Weights of a small mixture-of-experts language model, trained from scratch on English Wikipedia.
Size: 10 layers, width 192, vocabulary 27368, 31.9M parameters.
Below are experts of layer 2 (counted from 0) of a mixture-of-experts language model. Rows are named router (the router's row for the expert), down (a neuron's output weights, with its number) and show model dimensions 96-191. Each number is 128 + 24 x the weight over its row's rms, rounded and kept within 0 to 255. Numbers have three digits each.
Before each expert's rows: "comes before" lists some tokens at least twice as common just after its tokens as in all text. This comes from a sample of Wikipedia text that the model never trained on. Tokens count by the router's weight.

# expert 51
comes before: " the", ":", " in", " a", " League", " for"
router:099141097114124122097122120151145125112151080096113122111142097122100145107100131137148137118112081152137121150173113136173137143108150102125147127134150161127164117146112180094180117123114126097097178140162159124114121129095103159069096169109116144119110106118112117137163118127125130151
down0:140107077117158135133151116105143168072140113114133122151147123119092142158140134095162088131108103125166144117129109130115136089165186118109104126148127106135145124096127130134132189133147149152136150112099126134145102101122119121167094098138119119119096105139103159137112132134128117145
down1:171139089155156154148127164093156134113123104154134159159158175142133122116136145109137142123132158158105125063133172119150074134098141168107131103166117101145113138108065089150146142109124102121123133128142118117107106095121111105135146135123141096107126137165109122063134151149114109117
down2:123154119118126144087117110114145113149145136149185105121129144123126134143092118134101147143136099125097075111137107122097125114103095105140154104078107094166116114094110136111144079107149139126122143158097115160154109136105122092142063125136089125107152128116135108110191110113152114117
down3:153174158113115158129141100118110170124136150127135130087116140120124102169113120115126106131132129163119108131101107113152090157120143150133070129122127153157134101196144171124129165132110142128124144145126124146143107098159104109156139169142137082052130119112151145088130069155140159171
down4:122137134147145119141119114126102100109120143084144116151096119131138167111104112114183110125119130119138156126139169174149117058152141126147137171119101117161103141100126146125095161112078113130097150150114166111133114111114098097143137137119147102072139148127120145141118127073125148139
down5:105121122105147128146126102107152109129165146164135105123132168147134128144135096115127098155075110140149140135119127140096134142133137116088137118127135149119109117135106114160147127150146138125138172134133157123091153132128127141186198109105093132125186115106116166136124104188111064116
down6:137116150135146136133127128093119105104167107072152099096111142119127134122126092103138106173117154177124130170133163154107091171134109132133073100120135164121116113101144132132135133142138154127111135118135092151124137120141115122124148125118141086118148087093118135157156101138129126122
down7:138137153112108152093143113120118095131115140112121121114171135126162145142109145117177105161164159090163101157122121126123155107090123174099118121104069129128136190166106153105170116147093111123116124153120122115124116133132138148144113096120139115096157165079159115106173166101103156114
down8:119133166132159094151121130130064140123099131152119116152141115141137131114110130146163148117109123163124139101109097115137136104132125141121166146131116127104106134136151131172119090137172138120148104156093170139105143123115142157131160094121147123139160146150154169177143167154109191161
down9:105138133137110111120109146111088150160168146131108113143188122095124173125096123081129139133121116127140141111169104132131108120104164122157105147178126172132125133148149118121146069107106132137100136128112142115127089107088134121135128130133097114140141122138112090168100155161174109135
down10:207168165068152109149110138127128137130115150121128129151123131111115124126155153076145143135106079152133149121093169086135115099108098096101087082110147114099128134139175100106124117196101137128110056121127113184124166130097130117096113183143141127136108137148158112125107131090100125136
down11:111187132146111153161133129126155094165113103110084089175133156150159086104107111161130104122116112149160120139091148135140125117169113113104155113128100092127145121120098127155128112158126089107120091179117143111064182128104144091092131162130109143101127134113140163157131118131154153146
down12:111110137099123096167144123130100115139177133114121117094107133135117143115137142092104102107110133133123142131069112132158129131094123091150074127090133118098114073151084130124146155116126137141119098154102140126111159103154139077122160140156180166110129172127136162119119137122097120136
down13:132147120152130123132121112093128117118127102148102170116157096146053149110143125123140156131115091121118117107171144129160092126167104136133142116124090120079105117117075150115132173090168112091167088132112118129157133102165124098066128122106110131094108130109166166094100148146118118105
down14:127168123168141186131133143133145141135116140114122112156120125119136148116151133105157097081117089139132156120133180147168154150107120102154183109134113113118111147099112125143068117105164172100137135147102080108156145152085139103162140112167146153110133108148144108128134129110139101110
down15:139115070121140131135111109108118155099152144128158129131121143184106167127137134150145105121154134103127122131127132140132160148156138109147147129095115138106098131099105153150139136163137168154151163151163162121153116079138153133115080136117145158131143174124140168147079138126117178184
down16:167173112139114120156129178099136129097113163139153145121149137118104135118135137077134108072116145124144127133092108073113135162144151109154130069095121112096146132116151085150109106137146116125197128118165162139122112114113165099130145138115140130138167104159127114105100101097102122128
down17:138111196142096085119131130121133116116118161141160141160084162096124128096129130091109111135166149079136124126135106173108170107168090137113097125131119156164125155133133153147105112130123161134138106125141113121143173071139117131131134143123115110107159127149177096115121079092135137147
down18:124162104090140137144094138130103101116074117126172142147092133157134156136157155111137120095104144157127145114139136112157139127144147150109106133151143099104171118122107098124124112155132125112151140135108124079125157171123096145115144112120136134140143149158124112113090162136122136109
down19:168126130151111135137089128134093138132103120098114157127146115115140136100122133097171148106132125132139082163114172115105125111154152130110143146096134096096118137114168157121174127096140152101104093162074196130146117116124129141096125106095162143146124091163111081168117104165112124106
down20:154097130110130124117127079120089112177082107117127097146149090145134107135059118131121107154132129100114089148140113111150130121109136122164113142146133169188146124121155140151095136138149131130139124145127121108167082081097109116139141135084109104138131107127144131130097122164085170153

# expert 45
comes before: " to", " the", " by", " in", " a", " that"
router:119146102147075134081166163136113131094130086111147173081101126128121082119167084118129158132100108103141132140164105125163109127157160113131139133158129135141100132113110164131155105156145121090111154149162124080129085131118137131085112108162135169061134145093097127121145098088109159109
down0:159117134066115143128146094109148136174149143164119076117136174144149144145139142114150108109165098122169128124106130154147160084111129160117125088103156160127122147132087104136120112077153070156120165100158101125145085175133156106144158129116096106110141087082140157101116107143168109175
down1:113147153119136110095142151166119148158129143164135146126138155102105115099171179123145135134127111164120142166141118152138146092090120136106140123178096126146149133192129148133134113111104134113136122136153112153134126104116113112070158162129114116118120107161130148112114109152132116103
down2:131127103093094138141149117135140145146097141144108126078087078118140128072117083128083114120103129137149167124176137114136131167116112150164108101164085124146109144109111154093152162133101147123145139179134149129140124132150109151129135121111132072142111163129119139160133137128099133137
down3:119103089145137144132172150176119134082114111122121125156117111130140099126097088136110137117149163112150139096069175095107176186140159119148163121113151114118157126118103138150149114156103130107129104112108112098114165142129110098089136120185161153182124154099102117091139149122104121151
down4:115129129155157123129139098154144126116187106156115092145116106191160125127171123124140172101143151123121105120139126111111118108171158124089085119083108130144132192098151150096118132169155119148129088135127127108152096138131119140133118125072141136119129134116149150122111118116115115154
down5:122114142135087135096131114106101128167128147130113124114085146154132171131109163077117091099123123094087128098149141168096136098109108138078135125146118148125113116135129154138116135158122128134097135122131130083159163127144138122130122135064112111125119088136106162132105130142161131163
down6:161120139128082122144115109152097109113141097129099095117148128118138142158148108109084099160130123118113112093126146114102133148111107103082129144092098118163173186169137115118151126156161193119147156161126105123174109131131138122113167184128107129094124100144124152126173096094127104134
down7:099161150097136153127103145125159089118120133168146155148136085155153137134152135110131116161109130164129152141164141134122129129149144131186111106118112132143125122084102119140136136186147130144163124117156122103110156106137124172099125136082093098127156137142127136123118175093121156155
down8:133146136108087136108164120131089132116117153107132121170150112163176141112111167116168152174133112136123141149115116147113095145128127141144145122147093148113145117177090154146153129090179174107120105130150136114121087101113178117101113128115155117124062109142172133119113139080121119131
down9:119099140107119102172084088143113126085141092120151151146130142114101151157128113088090134089133169110149130149119107141122178148143137149123106149085121172146163142133155105156137117135121121112145157177131138141147136121110112119135073113128148112132087132115134132079113134133135088069
down10:078140089112161089130102154147123102100153146125125169106130131149141112120102133144147159100100135145099138122195096142127150147134158133140112119096140096132115129139130141123113107093152130126133150116118171142170143083129140130107137190090170157125131128134146126125143108137147130118
down11:150132160117170107111091146154080086147089137116135142170130160108092154114102111147178136156139144110149150156132156142119140148100138145118138107095111133067170108132135111154130147137127125128108089191167134116113134088103153129145123110093121137103130121106118103142125129131141120136
down12:151075165138103129129125118096156122097152116139098146141123150106156098126131142127127089119115180137165126097099143135149123096142146128174090086128112119134117157132130112119140109116109101159135135177137141127123096144121102092171091137107169098111148066102129130113106117116158134121
down13:111103116130110123192103162106122118130156090151110142078135155125169126153154173137097103131123087102110182142132097129155124119089110167153119129151192128119129097104162101111131163122117159153128108141098101143145126104153112106145095142112124115081098122134155120116134125176124139114
down14:132172134091079123148143113134094164098149115140123122132081141158124134123113116125147128140091113136142154126121110148134131168107112129130096151137072098131123137126085127108101145165111137123163094111171108113151115150155079126154134097110160099109163135148099160073136132145176169126
down15:134145117146187148131070114129085148098110143143116137132156117125135107135142156146101125132123102174180135101126110148098151177164159143127136124111128131088111143134113123124125132131070122122104122126160078159126133126155111128112127107170145091138122104184110151168102116128128106132
down16:150144143127107107154128103120145151132101118109162113133125166129138164093096120107121103156138096116127105129137113121119167136147113111131098136108065162147089157155070151140117145141088147122106158142114121098194114108089118118095128127146150127077114143113144143086142154165136164111
down17:126136135110094066116162176135108118150143175132092153129149143102118138132143193167147112163108133101155151135141113147127122152116108111123107111097120075133135161102175125131173124106058127140149103137116122096176127114119124149131122161178096117132099149107110125144136122127109134131
down18:116082153122098180139144102111115157113082139164146150106140127101072143131111124122146136120154141172162151127106132139075130139102124099134131128149126151118102127115116142180098073136107130133150129115174110118135110093175130158127107142124152105151158139123131151108116138149121156133
down19:124177105177140153142190133127145119132121116123124103125135130129113136104133159131127125108112119073143117130144155158133166148105106157146108124148148118146137115099133108156103153100184159136140076179123142168134145118111161106146124112175169126067128093113127125156166152104126133104
down20:151133086127131137066104151094183112108148146125125064126129138141126178135129137128144113110070079101135088135078155130149148129119198103137114103145132122089133136072090157152137118133104097114119118142131148117165130141132152146141151171150171115138128113161106158125179139129143144105

# expert 55
comes before: " the", " a", " his", " an", " he", " her"
router:114177130109118145117150175157121143145148112108148142108120125104130116159125110076148144117145119140133104136156128100174137137113105100110076151155111154184182156151112102123164094142127114106120113139171147111115102104131105141108103131094152139088112148111108105095111116119100120127
down0:105125082149169122171179111159146134130097156112090171149106113144100116160137122126152105140099136111102141144196161147129146114180167094134144115130120109101099106096130123104158136125155126084138135137147083098140145134111154100148085131135170146149137132156127125143126154091110093115
down1:098117120115120110098166104146158135160120086112118111091155100103109155148156105159125149137114091106126146121133110143126102116052096136147161137106131156117145081180098133151117163129141147098167159135092133122138156088094119126135150104162153174125109124178144111172125096148126150127
down2:117129139120145105101170128168121109186125152120137115072134129140145106121156125130084113134127100142094156113147099106138099161173145123125128147113131167127112079134153141112136136143126150157163142079154149108122149159126100144137172173179105124150163148129127169116160092138114170147
down3:144153101081153079085089154118129097154128142120119140120095091129163129111147134118106121122139120123103116141127131151109101162110101137141117114152143139098107171121090138080134155197124137138122142142130156087123163133136081141139117132128135111127143187148105132168102099140151097112
down4:079109117177130132090161122095108152123124131142147141178109149140098099152135149135147138184121140153136154140151135148151158159148119109119167117128129137096138120091082102103178104106140117109120126118132155148109184120169173145122140079109122158134121106098153135106138173127130107118
down5:126144108103145113106115093150115168138094131170165106172109101106117128111147113147130136092142051142132121130172152123105073130124115146110127122103084182107162120167113160148135168096144142129092117107086123152131121101115155131073159131138148138147118118132083140126095124113119122149
down6:149132058096124101110152154081141163154115163143113099161114133138150117148132163102119131143130142129156138124157103112141146128107145094136129113126194113107125081122101082114126153109171100132164148125135092110171118125165121110117165135116130126131134096184137136162095089177124127167
down7:130122118084112183164150114155159164127122078093123108121141152121111115154159098116187107107120081154115085139127135128101107147147163160145140137098172139085124138089101127087137124150172123127129146130096098094114140103127160121141122175163127160138167138094147151097138112158158117110
down8:081099128131141133103092117149163119121143110129156131109125116128131141130179142133165136104165115119117097145125133177151141179142146091104134125093136165123125128154144088135063117119103103113153151129057135135118150105131141171093144142121145148152155104131129135110152126100131112106
down9:152135121124110116118142103163174149165110093113147135128144125138104126183103147142112149123094141166096130126126102095098098135090128103139134133118100097105147115141070085112123132101107150123155136157088083084173139132098138084118140126117134145133109125100135099098173103130123115125
down10:165127104102150128147116136119080136113137142138150099141142172108151110155119066141125127116146127146154118108106086115097128155090146139154129176131118149150140119130113132136160170120103129138149136127122131149125098155111110155111063123100123125146144150184146159120132158163129074093
down11:126114139075132169124143112118136163131123147139125126124173104129216145090113176103129112120136116128133083143143161142124117117098105127121082129133142135108121147116060129181135151056157146135091141140098095120104141162140148142129160157111133157146092165109144114146106154148126133126
down12:143125153130151119160134161117110156144145058093094153109084110131138150149139084153090104104124122154103147131154096144115086119120131061102130178128122124167098128143069172128111194119133151107116085131119137129101112110122143141115121150127107156123160123146099088098139109125152130150
down13:148124144136093120106137091138099141095132126137109124130121125202116138151135142137102154142133134101140126165104138104148118105127145106126121111079127160110127113155108161154149137139077121136112106125161149132105117161151145114165145138113116094164129169103125125132148069147084149107
down14:139137174094146141116142104145118163085137105133089101124136125133131151154126090128151130121090109147130122123113138142131127144138107133120146138152064140083158085140121090082127077140150083116126119165154147117115100144136159121114130172087114135080124130170154136108101121156119103152
down15:125135134143136102140151123107141138157144108126164113153123133158083088116125107121143134137117187104098158161135100144133147143111137122121119167158111143166140128102140063113096134160137148142181134130141089119104163116087107139142137087117133146128148090150105155105118168145133102094
down16:124147134126142148132131133147146052089124118115135106120122085113167182128127169142126119118130163099126112119143133152148126166117147138140137158143114141159067147055166104143126117139137105151089153148100166125121094110139115075167135093130151137118150088124104096130167126130146106158
down17:117123153134113110108109130144144075111126162107157116147090165136157129152126143108184128120117159131114123094111125099112135137124136142144123123181149102156101124097140101138127125172115159146169163124152144126116137109137165078163131146131107153100089149168124127155118123154146092076
down18:143105151118134175111107138149077128126135156105118117146122145162165107132111112114067159123123134098141126133128114167131142149122101138123122174102102141183105093094122207100094130156131113126128098141121111125111127185135143143143126151141133152148133149129130139162130145119144155137
down19:113146118115118116119091133122102094091107111135144117127142085166140171118121111156159122135143113129125111097140121121137128104100114149136097132155124115122138119143098160091135188120122131110118161120129158156136112158164122117106134103162097137125074147149103090146146125106168112190
down20:178129120121109140118155116125101065146128152147130134092092137158097167125135169111151117099135140122143123146143097133107129126088135127133142148123119127111122103107116142094121060162094150143139104132137146134162101155095146084137134125155130110136097112112161125109118076141156155139